config.yaml
num_hidden_layers: 13
hidden_size: 256
hidden_act: "squared_relu"
router_z_loss: 0.001
max_grad_norm: 1.0
train_tokens: 243500000
max_steps: 10360
dataset: "wikipedia_en"
Below are experts of layer 2 (counted from 0) of a mixture-of-experts language model. Rows are named router (the router's row for the expert) and show model dimensions 0-255. Each number is 500 + 25 x the weight over its row's rms, rounded and kept within 0 to 999. Numbers have three digits each.
After each expert's rows: "gets" lists some tokens that make up at least twice as much of what it gets as of all text. This comes from a sample of Wikipedia text that the model never trained on. Tokens count by the router's weight.

# expert 0
router:524509523548516489525475507510497518500455486526540455485545491487546552538520481527556506463503494465511442538487498521554464512476521500486523479545499559472510475456487542472497469462451494508499516550511534496481491511487497493462506522502492493518534484469479512514538478528488493574521514508504496490519526527487472494502517477455535521480459504496517488525505489469520533502512511515523517489523474520514483509497486491488474491480501488515524498496529522507498477514483530532463507522490452498527475475488494530514487506467478517538484463479533487460490517493510527434493505504530478518490457480520550474471516474465446524538486497532509530499504488467493490521509480478517527448506519513483506491519503498554490521482489514451463512505458477472493464510518485
gets: "-", " |", ":", "\n", "===", "s:"

# expert 26
router:477436507502477472484470459510516480521464433479578478488540483501522508525557493548501512463493498481488494516540526506528482490524508497460490518508483517441537479520514502514494502462522447507447444519525492510473500536522466501477513536484484491524494483504484543507494512512478495502530525483502526512520498508474448482505495480479519532463479506474511502524467497477488542511554481490510503470523478515497417492504483485498527507525541544528486481522475511532516469506486514523493525477477476491525492449499475526504486498483493533472503500488524514505480537516536515446499533504529498571486508487517491530484502464484442511492462483518473491510508478474507499535504501497474496467503518526471503503495523502487495519446513554471494495525478469513484494486524490
gets: ";", "ic", "ac", "os", "at", ");"

# expert 18
router:513490467496487522549482516547498505482492468502514490483505478487475513483485525519515478482470521484538497524520514543495486507515537526492536487533482496454477492474493527481479495497509466506511464531514515491495484538554501489475456539533475521540513500486511502480514504529471482506527514470487535525513466529475490463479510523496498533480473495538495477479484515498484522483512467519501472502535520528492436483498518453474508499488544517525495470500504503495513476476472535484470552495463510434527514478505500499522517495492498519514471467526511468479471488492497554494515506478467467511465485442513524525487512453450440529513479472515509569458525480512454484562552464504521466503497511548460518496497525522512486520461496498509472538477503494487489460492533522
gets: "in", " from", "ist", " of", " New", "ov"

# expert 30
router:523498472526522444483449478525481507479476481532537473529523499499523501510537473481529478445469479467501532526505511487540480490507552564473503531495488493488477486494545520497507484464489504496493474501540492472481476513478521460467483531488487535512490528482497531545505503484452507538518556477494502478507499541501482496482531514470503518502472521529463498549543474512492530499487481505502514514523515504483465485523490480504458485465506513538504505495539530518531491510458545496458551481494533449549498449487476512524500488500502471491469481512519495495486469493510499460516510505466478517523501483508542485466521485488466529513465470530477488509529470441495518534499496543495484489483501531481539486492523519519451531473473546509524512505485541445516479520496515
gets: " on", " of", " for", " ", " On", "On"

# expert 12
router:505536495516502490531511514506526497506477479518506486475536483473480557480567494517519474470478492441518435495514466552509458472509546560442511508501450521457547471466489532500520464503523494450493456508498534491503498549483509468500481501530483511487503471496466514514487533490510499522548530490489495485470503511501473487463509513460521506482490511501526511522524478490494529530541501492499507485504496544487507482537476512478500501521502521503490526516501509520512510509524529525471523524491498456524498468498489489529465492451505485497503488448547448452489499530517520470496500469510495502502477458521493512479509483502474530515472480502493521471490453457510504534522448533508491449459521543506532513481547550488488513498482503495510552524493507494538476499526490
gets: " of", "ing", "ed", "s", "ate", "ated"

# expert 31
router:527487451516471477485468503509510508486473442485531488500522505536515532530558487497524481470495491465479521496501494503501427524525542517447507502500483517472484485476558528504484459463483471518486467523526500516474472501544475465475503488513471506519530492477523498509498531491482475521492529530487500504550483520481489493484508491496525546471463506491544522491510507491522548487528460461488489512514540545472493470527494476470496483517526519539520497483464532519510521528470533536462508511504494519522490444506488528515498465460502481530474491498531530453515483487514496499518502480524513495504441463527501470459502481481467512534517502515489499487505433476514483494531476473517502471468499509464485510512522537504474528442473504492461541511486489449538506516533489
gets: "\n", " with", " at", "==", " from", " as"

# expert 13
router:533480515543498492483476513505495547453484508496546446522551487495522506512514477508490538459502513453523505511508506520505489494510538512490508503471444512478476475498503517486473486466530488468501499535490517494502455533505532469447483515529447529511533493496505512509520486513475504542527550499489521512532497522510461511493513499506519483501473543493531474545483490500522555527521500471527477494520493525509490521503471452476491505470516552514480496536460530516530480459487536522469501512461531475539521488501467529484490505507503501520489516518532525484450513498535552487514511485493500536497441465516479482471519466498461531485503484532501517496530496465480475512520445496474523429478517487486523477471555504508499527471447515482494521507496492484487478464538526
gets: " the", " a", " The", " an", "=", " first"

# expert 11
router:576499469530546517527489472495458525512490473533505513493573480498534532516514476538554535485495450469508512520517474490502482479523511533456517518473510463431510485512478542489517469479531498498475502513539490485476488501500497454517515497509508502519503553480490501511505486506484498535513549459506480498506501513499497513475533501485539496476476466502506496485503505520498510494519489468524480508578533528464517453518455497488496534501504518510489492516527505516502495508477512544478494515484506455514485500480489531526495490511496517524494495507534479487450469495520512497491494458503493509472478463543526470443476511512489542520475462553466513492526488501496485548527490514487489491466534524503523467478548510525493538447494551476484513514491456462516460492520489
gets: " in", ",", "s,", "e,", "),", "a,"

# expert 16
router:487483496521487478526502488515502500495492498517546514484543474475482520484543474498506511495497485446501501501514533524500470503529561543500496468525473515480456516481501554483468466470515457523464485532539502474483502516536531520444497503463508528534535505474513536566541516541503500524525515463479532505497491528486476489492490480456459513484490509494516487486502470486491529536493495502503489499518503501457485490527510453442486506450534490513482487515457526555513484499495508518511571516491478486530504429482496505524473501527503493494509456502531508462447535512499542517508476489492462540493472490503522462481501498497463505518453495490491518517513469505482544508502453540493478471511510504501528494511554513504496495481453524481471520520533504477500525467508470
gets: "er", "a", "al", "or", "o", "an"

# expert 14
router:512490466513484493502479480516512509480466510520551474504520471483471513499501480514519539484499481459499479506518515517517473525495510527514535488488480513450540499493462535535497483474509519481531462524540508478455478515528497511449502531521468512546515489483495506498544444485493511575506532475463510507519489530483463479480509462489540507484466494508538553543460471497500525497520503484492451481517491520493525493515464482453481503461511488520491513500466538508494515517459495528437508520496517485535516459480480528495477498518492512482503502480481509453499471518508523483520473526488510539471484489539520458481528518474478547514517475519480542503506497484462557545522490523482519482470511518491484452453524518537488500483446490467488517531472490458494479508531470
gets: " the", "'s", " his", " The", " its", " her"